config.yaml
n_layer: 14
d_model: 128
n_experts: 40
experts_per_token: 2
d_expert: 128
d_shared_expert: 0
activation: "reglu"
moe_layers: [0, 1, 2, 3, 4, 5, 6, 7, 8, 9, 10, 11, 12, 13]
router_score: "sigmoid"
normalize_top_k: false
routed_scale: 1.0
balance_loss: 0.000594
balance_bias: true
router_noise: 0.3
init_std_router: 0.0261
lr_router: 0.000537
vocab_size: 4096
norm: "rmsnorm"
norm_eps: 1e-05
tie_embeddings: false
optimizer: "adamw"
lr: 0.0033
beta1: 0.9
beta2: 0.99
batch_tokens: [65536, 131072, 196608]
seq_len: 512
train_tokens: 367200000
steps: 3196
dataset: "wikipedia_en"
Below are experts of layer 11 (counted from 0) of a mixture-of-experts language model. Rows are named router (the router's row for the expert), gate (a neuron's input weights, with its number), up (a neuron's input weights, with its number), down (a neuron's output weights, with its number) and show model dimensions 0-127. Each number is 128 + 24 x the weight over its row's rms, rounded and kept within 0 to 255. Numbers have three digits each.
After each expert's rows: "gets" lists some tokens that make up at least twice as much of what it gets as of all text; "comes before" lists some tokens at least twice as common just after its tokens as in all text. This comes from a sample of Wikipedia text that the model never trained on. Tokens count by the router's weight.

# expert 3
router:108130142143148142174119138113144127153100128078143176123153138117121143125098107106125107136135116116079102086092112118136113111131138102136155125143123116171118134153119073133110124110107130138109130162103183096155097141051117136163110128164151107092130106115127137138127157117134146122100127128109158134140125120100126101157092107061098122069127114144164182126128129093133113141107
gate0:119145167144130090077129157122138150105134092091121163146132120122140101105085112179100109154102121117092109150120131105152139111117107115141141115098120167104140162110092096149121144160095116139144160171141173114151128100105121126144151124108107138141118135131127100154113157115129124152122136107071137155136144066124073129128167113098151129148125140089105158079150169127140142112099
up0:120151138137128128108111157113152150141161114072076164143125123106109083112081140143110076148105094128132116153128121125164135113112145112127147146117117128137129205111083129147106136095105097102121113169166171139143163117152111122121094125074115144158121173116117105151121127127120114175139109143098168096158126082139092150140139108111163136133144130121114150115146150118121123119096
down0:113109129143089108173119127116183152125145083129126106172119159156148147136072143160111160144096106146146068110130166141162069141096144115119099143095130109117096111165118151131100111163159122097114152126144147122102138102170159127122151149132110122135121161118136109156142130097152126143113163124137087156122131121117128128161091119127152123148147131120115152104136145148147189150097
gate1:133137136152137148152062099105126144164158109137126136097133135120125156168100091135115124100137111104062128078123116137127142130145144128135142145144097132142154103121095077122071140132123142116122103134085158130136130156112144137150081138153153118138112152087151150141142158106109107140127116178098145184139110165094134113133143152103134131120104096146152170092102116142101170134155
up1:123088105089112155094164133134123134117105123135141140161092122110094111111156164122103124171101129147078127154134159130106133155137068180128134089142146104102100147150113123117177091116115176123122158073143112116118138092148156127106141122122083118147135127122089085099104113145141121149124112112170100095146150117130146093117159104167158140127130145089160104130139115135128138145145
down1:119117123151092128136159126147136142089146128127062144084147140060145132162124094122146149120173134095147141130153085085127101108153124093111150119109125122122086135132135101115151162126157099155147095140113115160153150099127142148100084125116123120143099123153175141129114102128126133117098176106154123179116088123125144155107110131108122122115171111152080116155151140086152116125131
gets: "i", "a", "o", "ia", "on", "y"
comes before: ",", " (", "'s", " was", " K", " is"

# expert 0
router:124113125170148158144107157125118165152102167102129173098114101124106158135101145090173110136147120126116105103113076108108113107128124139172137137152151101118071119125123069107091113127133091093165144129114135099144129139087136145108144159148171138126139154135141155121094149116169127099153139122128160155134087153121111121145086123087130135086109087115129152140104117101136096156121
gate0:138120125154124150115130133058119079176093148099120137096145134116067157121150131133107171144139140119079117147117127145119094152148133104146113130168146129166105116090102133123135134128092106128130131135098109112122133139091136154137132129135128146173099136118139177142129142151144149090161182148082164087143144123128124123116128140089084114069128109157153133148160102111112151105123
up0:124121168139143139112165108104137069173139162091120148115122127132144139106083156127136155167149137120135133131135109133123076122133114121122109148161160165106127103088074128145159129146134089112133117139090108147110175165131142197157126145138118123127137123093144166145117133147149167125154166141133149095108146100165100114141139108090123130101125114144158113167167128113121104129174
down0:134135133076143101082145175109157067067137148124119146097139148115142129155183124132169145125136109125116133176108157123094171143123162127135145137126092129146138149115134138141167138144124137132124142129127111184137095126127118110150095162098114138155150136108095116146111099137130083082106128169144134070141132132096147105112139159129130104147148178122114089112118138142116117109103
gate1:170097102196149171133127138112099137141077158102105149109093120124112125111109150125119056159129148123122111121120069146130124137127121167167113145149148145114094137131086103098140152156173090119151132153151109085130149126135105134144135154097148109154119073103126151094148111131162131111139119121126143139125102154121124139125133141133125129085122099086126125166108102094107105150107
up1:094137119152197108159144094156114128118113109099141109137113138117113137139110108121126112104142143111125109116135128094182170122171119118146156149154161158107118141109139150140103131140132121112111117090153110176153162163149123145136096130121133149143109127138145120124121136138093075149123133151125097077099183152121091083092121134154171156067104118136137150093137095131123119104092
down1:103144084068114082143117112146106139145156135132121141153103145106143104078137115107137136102145110116118092099147150133125115154121152152116116121133107130160125124077092104140146093128107147135131154115141147139145127166126113116137133101109161071139100177116107150180139141108075172109095098129126146167153134077163131118121111127128146122130107108195104107154142144122167126132108
gets: ")", "le", "==", "re", " Le", " le"
comes before: "\n", " |", "m", " km", "W", "ase"

# expert 6
router:103121129132151155135081093120085128118058130120111144139136156090100133127077123133124120140119150106086148117093102121103128128146093101190118109153127156163111146094107082119129144149110145122123089127136168120130141130131115140094115129141139100097120131141145160119128147132173130134156162129115145117107129149089120105123108075094075120062105127120121163111103141110150108097149
gate0:156096182163132123155118138136145155145120095153114115139143070109115138165124140179114127120094179110109112167159117115100094105145091128141145125084127118139140140112105104109101135149118120111128116141144128086166132136121162161141140148111120141159099119130125148076153108089166137124113198093155133096135107141113092133149140137125162093128142140166127129117153149090146108148091
up0:064167082086113123108152110126100104130161136098148157131110140123171099095110108129143144113135079128130138111102113163114131169157142142120125197135128143123142126134128144136168143099112135155126111101086136117107149162127104116126120116160103109147138132136134122147103117151099117084129101187103143134133140087139125144149124154157083133141121129071121125143129094177094125085119
down0:089156146113138133113158122126126123131144162135140224046157167086129111113104136116143178137167153124109152115110093122111098134132132097110133142129086135110142105147106155131123139112137137145144116116118188108153151090084106166138113114112134104144132118138122112109093153134119125139115140144133101137129106092148138132157114084143132144140116082145120119098116109099094122132168
gate1:128125086107108112127044098091119164136124117146096120162155154136147112164106162116126140134152133128110158107157101148135113128120144113165119126120101103173122182072101125096125140134087135107150111153107167119157121096114116138162122120147146104107139130116121144102112127140124139099146143146123102140088087167117115154112098116146125150142126110124132108157092089135175072144157
up1:129111116160152143139059118107118118100157164102105106136147134149158153146115136142120102136145127104133131127165129117159130139134145060130149151117105086107147133106108105080138128116126131137143143161152162090129153111120156175096173074163106170149132099120108119139100127138118138112171127105130128142136159157136137136167083089100114134122150125149117119135125116112152067090098
down1:102171077154140137174096121160146148125146139118102151131138138157117149126106135119109130143158127130171126148113151147119101105137122150098121123145097138122147161103123116106128133138133119164136149121161133083123178138182123098134138126154124109091139093122123102112111139136139106103104117101141118108072105179149105116098074126108091102132113095101141154152103104101183108118065
gets: "ic", "ical", "al", ",", "ed", "ing"
comes before: " and", ",", "ly", " to", " in", " by"

# expert 14
router:053144134181130157156147122112118140158114125101153159078094110117098122156099124111166144114131128123047108102075107110119137117144095120177156162114101138118099132153118142120131106137136114109133099105114156101126130114076100140151123120132160119112130140146112152086105152122161137125171154121120107143138143133098100104105092119082093107104136116121121139137125112119128090138135
gate0:091126136153087121113148141151094118117125137149085148096157108109122132143145101138147131118110143092074129134096076103104097152142158158120121174109172109130130129163149110121117123167134114086110124123110157133122098141098077167153133164110153116148114166145114157143035138119112124107138157133118156155148107158116142131086096152102115115120131115118119110148120125104110098119138
up0:169070129145146138114116100104150166131149147138073127080115120135142141049082130169127157164113127109150138103136125135141137139106099153131093145175161115105174141142143125159135149150166145149115142144143131119103130115126126122145149123104127132123154146144099123135126128121157124103120128088185101108100177147090104147094114129110133148121082158103097151095108148148138133126129
down0:187129147099146168165115126129121154135111127110155139062108116139115149132128154124113127119138124122121165123122177116197162122123141079156136174118115153155188114113135136081072138121112149158139130114117116128136168134154152105105128171119145127123101110076109121114160118110143114123088105114125177143105164146099153141149103139103136157153132125135111161112105120139130151147128
gate1:167128090110149168129125119095110139126155181111172154080135108150105135154120112121136147102109121105102141131131072070151138121140152062151176139151092134129120146127148107121117095154095094143092133108113159113111099100114110163080107130125162133157125125125129135128140130122118135186156162132062101114130135123135125139147144141108094147082115136137121120114135114145133097111127
up1:142103163115091113103121153072135159131117128115100114120090144138140158124072129146122107109144109122123109162147150115114151132134143128131124124104162129164143132146135142123123125155125141126093048098127120137124172130197135150193158120105122140116090101171160124084105155109145128144162138127163122159128114145081112160143109147129131160136106120118112147107105110104088129095116
down1:110145126148146125109168160140090158130146141094127106105138135110132165136125143153145117117135069078123111141171159124156159148133139119165131148111139169138108137122136129122135152117101084139097169130080110089151122156117125144155166105096161120131071169131109127105087159119183129139166150105121117095101138091112139115132126130112144091138147177107123105126174117094133129136109
gets: " to", "\n ", "\n", " can", " would", " first"
comes before: " be", "|", "-", "ed", "ing", " -"

# expert 31
router:138099131162150139158125135114132151136071127115133176090149115112096104145113131123138088124115141119077135101110094133132113115117101112172155134115158115154151147135099079103093123117103111117147142151138169093146088088111135156124134162139152119108129145129117156123101198117160155148142158121121130140143117109093108123156107084080114115061136115126140155107112125103134102155104
gate2:121168150098147088205124147129103166154114126127150115127166085115096150118144157096106121127111110092110121157133130134131173160118115108146162177148122123111112152103090096105134127100091133124132155147113119100093155090134074139147129125076106110135107121101105127146133112109115106144138151133131124129132100119181086150139146134124126137165134148108166127112141114057136130118135
up2:159116140088133092179107117122128114100161118136161136129103128136159146097132112147149092088120125175124136135145081121125107106144144125128130111111142122114145080082113139115155107135122118129115197116111147122140119126115164124169070153116111092114116090111180139120099121126129149152112168109155104162159119150124112148161167125177123074139159150130142134118178123123117099123133
down2:137161129116161123135139100149090140137125131119130186062138109120136131103163134069101116131112143106112146156131065124118135145081147141135094130137128135110154128100100165105112141145145112090123146122133183123106132135135095132081111084102121134131118099165093150184103127126089111125194114097116138121139089167093110106133101122114145128152146123133142124122130108114118152128153
gate3:160164131137145092146163132130129183118136120120176168133192145119131131162148114134138101151112118149124147123140073145146111101075139100152156162115121122170151112116142124125121135136134133142101116136107160124131170135119154088116085143102148128159164146117105129137135112133131084132135112126095139110129108093128116153192109152094112147107130059131144137126155140152122097153079
up3:135128074130144153121141139128095109160132170083144145118117081122154140122133141125134140089124104120125110168126125090121134120093115143133151127082151127116166127178095131132126115158143138099142148158140157164135129102109121121117159075104134114137123131113112094134136141136092083110112113085126119147101118168155166148096145084153155106126114150148160122132159090136184088101179
down3:150153124097116135105123101071104160095088128168166167063100093096168131145150131138118131125141180122126126151109135104148145112086139142132133094101153097117116123155118181140124126075096148139135112130132100122116165124127144127109111124100127124129136102086102147141139102099136099103148156115135100135165120168151127118129154174140128105163127126091123107115172163140164133113142
gets: "|", " |", "-", "ia", "\"", " "
comes before: " |", "|", " (", ":", " ", " 1"

# expert 15
router:101125126159132140113103112137090111099113106096145187062141108097136112107105143139158136152119142150118120139123121115156127158123144084148163097117120106118127090155140097134095116104102120131114117126156175111134106134107135135112143158127172100125138120127172168116089184097163111154128190146130151149135103087131100101115102113084134127135136165096122119144086165136115127128117
gate2:094130104117121114117094125133116148137130066134137167087144082147125081145093107177140137143115145122105133120140122140118156170135145109155165144155133121105162130119123106135108119110115066181137134099097151129141097146128135118123137181122165108149079123150130126092106148115165121144145145148101156164148096107113145059114150122100160099106128135117133128131128122107088126099102
up2:128112142087125133162097124121119146132120148099131174071158139147113120071139072166110121119092079144114112084122124085147147138136167128130110115146120131139163119154125124135055129139120134100139164123149123127101143131123108120143135184166115138122166137138130108104159145116165191127100152153144172134151133124142145102161137164108146110106107129102093121105122103141121138123112
down2:118119143136130129107139130121141113128146143136151152073165104166119140145134118123099155122115126103124141125091097142119108182145111149120155100179121140157092158147134084152145114142160134094108146136112070118160149108131084087123106117118136114135127137134109175139127152132128115122171190175118170139124136091142158129075123154125062127131124119116082097144145110140127093143118
gate3:130168121151130104109122128132138105119113173123131148093131167149111173115118134137130150106121128090095134117099115105161115149169150133110128116101157125115110119154143102094141109137140073136067143122123124113136097176132151170122136126122163071144165145149171092121076180094128135115140168108110136137106113110100142125114131128125135165136110097084146129122109162152144138180097
up3:144134116068091134139114160149156097117141116129154115151135134098121086104141195111130112162117139141127140141110124140140098120105162156120103133157095093129111120122127120091080086105171114129144115125106111127119106090132113168146146147143165149118120150154157108118134091073109125131146102103094151136082115112167103138181125077097122101149169120120089136138148125151113125132114
down3:132145099127107153107113178140093134091143137142134089133175118138161144138131178156108114164089123129152124109146148120124115091144153160145105120131136109127124117150161102144176114102082110113115152063129116132121117117122126126158107124121120105157147133078140176147110157125113150166111182152151140111134110145072143156164128139155164156170112117130125105130111105159102139168135
gets: "2", "1", "3", "0", "6", "7"
comes before: ")", " |", ".", "–", "}", "°"

# expert 24
router:115118122165154144164079135160137151161104101090138134115135130105115112112083151131140129116131141124085091146084164146094137162114115142170111131123145125147122109128118075129138106101139153141124113122118133132119114111061158157094142106140130068139092127118106130127144195101120125132179164153130137110138134101076128105137090125122139112089146117107137152119107117093101083129144
gate0:085107112146141175168113127111117116121094107106152124100123154144120160138134126121172094178136136110175114145104124092082119180165127122125133125112146106152167140128137135134142147113144143119121173108140148141114132144129155166120125096126137144131122112171132130121129166085126074112131137124108132151145127115133075125120144123122125146061103093150072126133104102076116109074120
up0:144149128168123109094129140118092112165162180159137125125179132140182119113139151128150110106144127119127080128121118140124131121133198130144125160144137145177156062196119139119118106138161121185138172123184110131125102109118136134102129133123146120123126163148112123156110098145131159121132122137150132133169135128113124130136132102127106122123158147135083134139081107166105141142097
down0:139112091158164149140146159106102152139151140114102137112146170118129106179150106152127167159135101093116134120101116141147136090137113122092101129100113107129166106104099133146153105134102087099115112126126112074140159148158128170103128130135116139135145110110152113136083092130134178096144082133115118143085136150123122134088142122092097136135143129160133046098126132110144125099109
gate1:133162132155166127137109146096136098125082093166109141127079139118146093113157096097143154136118150073112162122100127145087097132130121098136145141115137131104133107161134122104124102131132101124155108103169131106104114159117134131103149119184141103143089122103112075098145165088153071148108153110151149107122119122140104149133114133106182157116139101136183142147132099124116132123120
up1:125130112168124147125104085168137152122176148121162138113129130114184147132109084102124087107143114068159101156153104119146100125113077126132128161119100126110087115082114135128130145149153161149108102152115116121167134125161171124143164131123116116096082128100111158124139156138134151133102112141103121112097146095148140143115151127123114103121098134139087166087127160157100114088107
down1:128126115103121131147123122086152103097136132161101199042123158109118110202134137153157141113126100128124112119115129129121103115156141139165110124129155141107148103129117123145131090146141133104147139087133166157162122183117138164132114111108153146119100154137143144122116102146138130111120149094157171143134131124082147173099133131106123126092120161109090118123129149128137124103184
gets: "ed", "ing", "ated", " made", " with", "ted"
comes before: " the", " to", " by", " in", " a", " as"

# expert 19
router:104110115152143137166103133104114131125105144116132169112111096100118133138091107110141126132117146118088125094090102144140134121157095139181159152121139108159124136121101082122093075113118132121151127168142172103114116102072115142121082154124143103131109165144148157138095185093176120126162153131102140174136093111104128102120115111113121118071131138136138167107140145124116099128136
gate2:133139124129127134128132103131145103128093149145135130144147081120134147140122115109142128110106077111098137072082131119156134124121113132149111123091160122103126148165147058158122108097119154139133111182189128137101100085131062172144131156102133116166116105155121118139126147145121137154140117110123092166120140141131128139087127153159158169116117105193123145128127145132128084115137
up2:114111116145101092117130134134112142141149121115099112119113168146121086101132156134116147142165150156118104188176130124085110117132148118106133108136106142124105109064136195096132145152148119106159147077099130148132162155132184130110136062164150134106122108130112128109127091144127138094125154136135152095145092093143146116133127140120087104166143147102134091150134114117136155140119
down2:143111133117136116191125136092133147117124141161109106134127150152136149122110136116156105113116085067128153106113142157165148098095130106154083127096178122124100152170124092151092151106140093136152126167164111124095127087096087144152178127079113132145105118135146149118148148138133105135159102104138124158129119137123103159097137100171122125112113111175108140166136160112120108114120
gate3:086119109138135124144150122112137073105126147103110117149122123132178145158091107101135143156118135137137133123171076118114076122135137146141115161160127170167135180134142053136129132134142114109139122114131138117096103183084102166099138149136128143152135159163131165141137161098118103150140133164131138163113078127136109120156124116128112096074160137147139112122140120096142128146104
up3:157114122112123152114098150126107138158121095160122104113127131100109124147138158106153121119118071142088131134107145122138168160106098139107175083113133072153101151149099150121132053138129092118138169135123104127161172088138149106128136134155145118118157127115133140127126085133104133155148110094118141135124153152133156121044128129151116107162142149125090132138127085147137155116118
down3:137125130120158144118116123138111104121116118135144178090107096093137103139083135096136183154118107158141151109110153159140160117159105133125140129146075164176114121158143111100121098116137135114158140119061134136102152112133135128098099107135163125127122120142125161125124168116161104140097161123113174134162168116142145150135137151161148115088179161123155143122132122108071106167132
gets: " |", "\n", ",", ";", ".", " "
comes before: "\n", " ", "-", "|", " 0", " 1"

# expert 12
router:126116121162138111108134161118130118117117147134111165085140105127145124092072135139152136126082151087122118115113114161132083138120121141156136142112140103101144117146139103116113094111146093099122119138170136122111094135102107151092138161131157129110115166111142115104087157147194114132127149145115169164156108119097121116157107140104136124056160170117118179120093107130150110171114
gate0:102123094102133131144121188109092128096137136133109143127170131123140102116132177142149125164105155097112091125099119125181134172138097151150167106072113146122113122156116115169127123123149130138130078150131114108162157102096141171116150146155127127154110121106130113093144182126156136145133127149130131152147118121107102134113080101142129101088129170145160137141145105103185117132100
up0:117117098124138096126083125125097121126147083121147155088158094162155135091137117158151145145082118105109093126135113126134105155138131120158117130145046131116110123134112161110120120114118146102128130150144132147132180148054117166134144127154088123161083121128116117103123160140166106121132109127138085145147120095093132115129081175114118096092122143095133144134148107142155142151148
down0:090129117158136179141171157147156173149106091117130138108094120119108142110099139124129127131118150122127115122118142147123142122084138110128129171125135154140127159154144194114092109110133115138112118163145167110132149127105112148092120077088159100156130130136166141148146140109088140117134092117104121126160081136129092155119130114135128169137072163157072134189118139130149145130139
gate1:145153084147125123126148128152107132113118181104170167100136130112160115098096119134169135143130149117096170117102119124149106159097139142122136077136173117092136148107150146137107142111113131130130157136180140129127094088113129138139123134103183107078137155143101145166081132131141139165147126096198098105119126100114138116086148091115103128099147110147113131137106121147118089116136
up1:112112150116108128140139148135078101135124111133114146190112162133168151127138155152100104124110142171129139122143167142074106105142119115153068124169110141124145110122091112136132152147119124149130117115125121156164130147138134153143169116122143156100135102178103124080157115117148201134128146084115158147118124138141128105123136137181139110170172110107166148143116153112110152131095
down1:147150165144109135125125166107071097150132133140115157125145132095120123156107136110099147173114102128132123150174108143114141148151145170170145105138067154075118100123157133102136156165163170121119093109154124141153160172140148136090115130116121139114103153152145089114118164116147110139104166118168155155124093100159125141090127157126140148136108131168107151144127122114132121093100
gets: ".", ")", " km", "}", " m", "0"
comes before: " |", ")", " (", ".", "″", "}"

# expert 34
router:142103140182101090161110146110146125132100095101129146110108090132148142123090112093154135150125168139098105096126105140134104126160099091169153138117151144117136185132117088100118127110134116159149100174129126090160140145085126115099101142160131132151124155108139179141135146095154109144170127097118154127123139125154153090141107140116130129083141156144121123085085111100139082129116
gate0:120116098137115113132124189100106129144155158116141176121101080129135079118098111146133148105100109149096144123100138145096132124144153146105127172110137103107165122123105122139068133117158127133144097137120153142132102118113143141142106128100126136173135142121168134103076135109173140086160140132174081101142126119128088127150098142140161118128175132103120169153096114164137113156101
up0:152146120105166130155167106138124129124102165128115112074145134102155129152125173101152119150178136113107133145123117130118093093100104121154117109115141078096118104096135162106106150151136106160167162117118147122122170134126114158110165112102125062099168116120092092123129130106154110123121115135155152152126180107127132124111176102105104143141091136124084125121165095133115114151147
down0:134145143154106167134129102113162169124126141154133124146134139179135145114137166133119140149095124138116163122130139136091143118118113121146145124115101121104168146135091136179119105108106127107135123134123113156152137120111054139133120150158091164116113114175058156155119173145139120117165104135164158105104148163103124126095128083138112093157138186088122145087134129109130134153128
gate1:145129138171106158130136154111140110157130096171128140150135101086105082150108097105114118135132113145104068123094094156129158111156097144171142165115107092127132144124120137105097137172150139177149121101113158108127119133137153108112132133152158100115112146126116144148127149100148141150118112094126165131161061158122123137154095106085172107127152105124139134114108104082156114134097
up1:126150131135098181144129161087122122152131076153142145139149107105080104075147153135155134172074137113102077147094116120104157132143077125150105145116152118118118128137102129152124152147131115128138091088119126119093114125159111120127153099133096101163109119114121114109123135141129113136120126088129166122112116123127151152146084134141148080125129068086135114090158124142167106159107
down1:108106160107120137167143125138132092150115099131148119128165119120120101124118141153101094111147091147136131107129109153166093074128153139146149099105106130132144116087118177130176146173138153120099105166098134105158126136129154074139177131164148153109144101093133145080118093147129129116138149093128139126078138103105141142131158109143177129116122090135120074116119098092126124148119
gets: " in", " of", ",", ":", " de", " In"
comes before: " the", " a", " States", " New", " C", " L"

# expert 30
router:110114132134139126151106136110084115147106144069101111122175099122134100117103119131126106171086117147065140147113166125138144127127128151164141160138137113111106136090128107093106131106096151137151106138101138076119093144095123144155114133132171152163132097118147145096130155115167166134148138093117140170123109160125101121150080123106121137083154141153125123124107149099164077139107
gate0:147087076119156167157095143097106114110102125105152143099102115096118153142127079102108171164151158117123126101126110128139149142150119115140170128071085125132137138122109114161093111105174137104094139093131126138095145124061124177129135141135130137127138122154101138104128143119133146116131142099139108102138162078086113134117136117097161095110139124133120158127096079135106128118091
up0:151085119120139169163097172134121115137094115109147118101148066125116136178143102088134148149126140150121106109150125123140120123159112132113157150110089141102158134111147142117083114128160154087121120138139125133074134147100135153120168140114143151151163122121093109111123096095149166128091146098107111121149165120101110163112163152108153146105166151112159145149088079153113144152126
down0:108131110113094126132098102121186085143098101096112050162134130122139124119114139151095106105140145184115119126114155106164146120135123094147153122178134148097114112119097116102193116144097122120119114128139094144110146116149144114146148134125072139141126139089118127129128145125160120104146094079161091143126160154099105139109089115123160143141130150137130083144105119146133152113106
gate1:104149164168125150142085133112089168095167119123081119099149099131164115110110129071114159109171099163140145118125137169074143117137107111133116088165112114146158142114101113112109132129102133113144143118175132131085134103115133126131113116132170111115117127124155144101140122132116152156122098122111211139129101111131105102144116082117113149114137110147067116150147118110134133129124
up1:115147182122100126116127129119105123117160144126071124114171106102160097124145158077105141132142107148127187125115142131077151140123085154109157136165151113145100158114154123150114136184102135100154117115104135127124131114119130135123126122123118139130130143126151123062148131165071147132111117098119170135143119136103125131166074093139092099085151094144097143143125155104147114124131
down1:101066143161163146149105120110137142116138087106166116109109130138125117147117118119159138107135101123123099145111115111144104153133095108055140120129168186131101154092162144139126130162123151136121119107112117121174153162112133132107148131169092181146176141123162155157151125170104122118115155132146128118105157106141114120114145098152135113119074140149096150116120145164154096134106
gets: " of", " to", " for", " with", " by", " in"
comes before: " the", " a", " his", " be", " its", " their"

# expert 35
router:147134149162179143162131110143108164131096133094102165114098112101148110145140152137136117118119164083156122132120115109130151118114140152156127113149124123137095131128098123103136103097095116154178136171176216086136138146080126107116130173120134121137133172132111138122123174143149124130141146113110102134152141115077114113124106137127151118092157147139170106116108161134129112097096
gate0:117118101134155105171084142123131128153113116070127119126113166110116146126123127119167130141144124183135099102106122126145121156134109192127128132098203124145164122120100135119115125144108135126100093073130129107100149123125101192097115103177128134139136149124165143095133124134127143123115122128165131152142127144130118055139121127090143115117112114162154154150094121086127151132165
up0:143099118107148107152069101116140151148092113110107108138130186118131117121122159141169129128139124148152102086131112123138140171115115146120152139103176129135144119117137168110134127137081109133133113119158117138076153146126089151121117100207126130128134181125147146094150131148148144128105144120130104170138149109115148101106132143117130101077084158153143132184108130088100147137134
down0:122085164100129130129171096159107080132119137089122069142131108153120129113112099131091148132163105133088132119140123109104090138082125119109184173136112166109102157107145126136137194139147105161134140128131099149100124113160097125115133114161138149097131112127105115145172121139149158146105144114126135118156132123136173132143107084099072136127102114102132129139102123129111108083111
gate1:130140157170131154161143141128126139176132141153082169117095090102161172135146124146164116109123144088126129095138095131144090111105144164123142107149108126113133116153094061118134122124167115121143118182142168089122138118113139099151179172129136106119129143080111162133101188135146131126114150168138110152091104120118102120167124159134136131132137118157125123114152145148113129104112
up1:121124140154115110127103151135155143153121154122147161134118116167131145152138128141134100130102123116111105116108114168136106127146156119135207132088111104118128131127080101057115081108170113120139089170157090104162114091141094119112174188126127134127151100099101133081133157123106116135151115158106130149152107110146116102121141130166134156142124147110143115141179120141109133148139
down1:141112115113117128154116134149109135107096098132124103104160181105116082141088121122129075139124102143114106155139122135118157163120142122144121097118157159160155124119163138163169195117103118141127111100127112172117128142113119175104105094154142102111106138125133102156150102106140151149085123133144127166183143153102147109115137100133147145120145120120099174154070096154137147095115
gets: "s", "ation", "ions", "es", "ion", "ations"
comes before: " of", ".", ",", " in", " and", " to"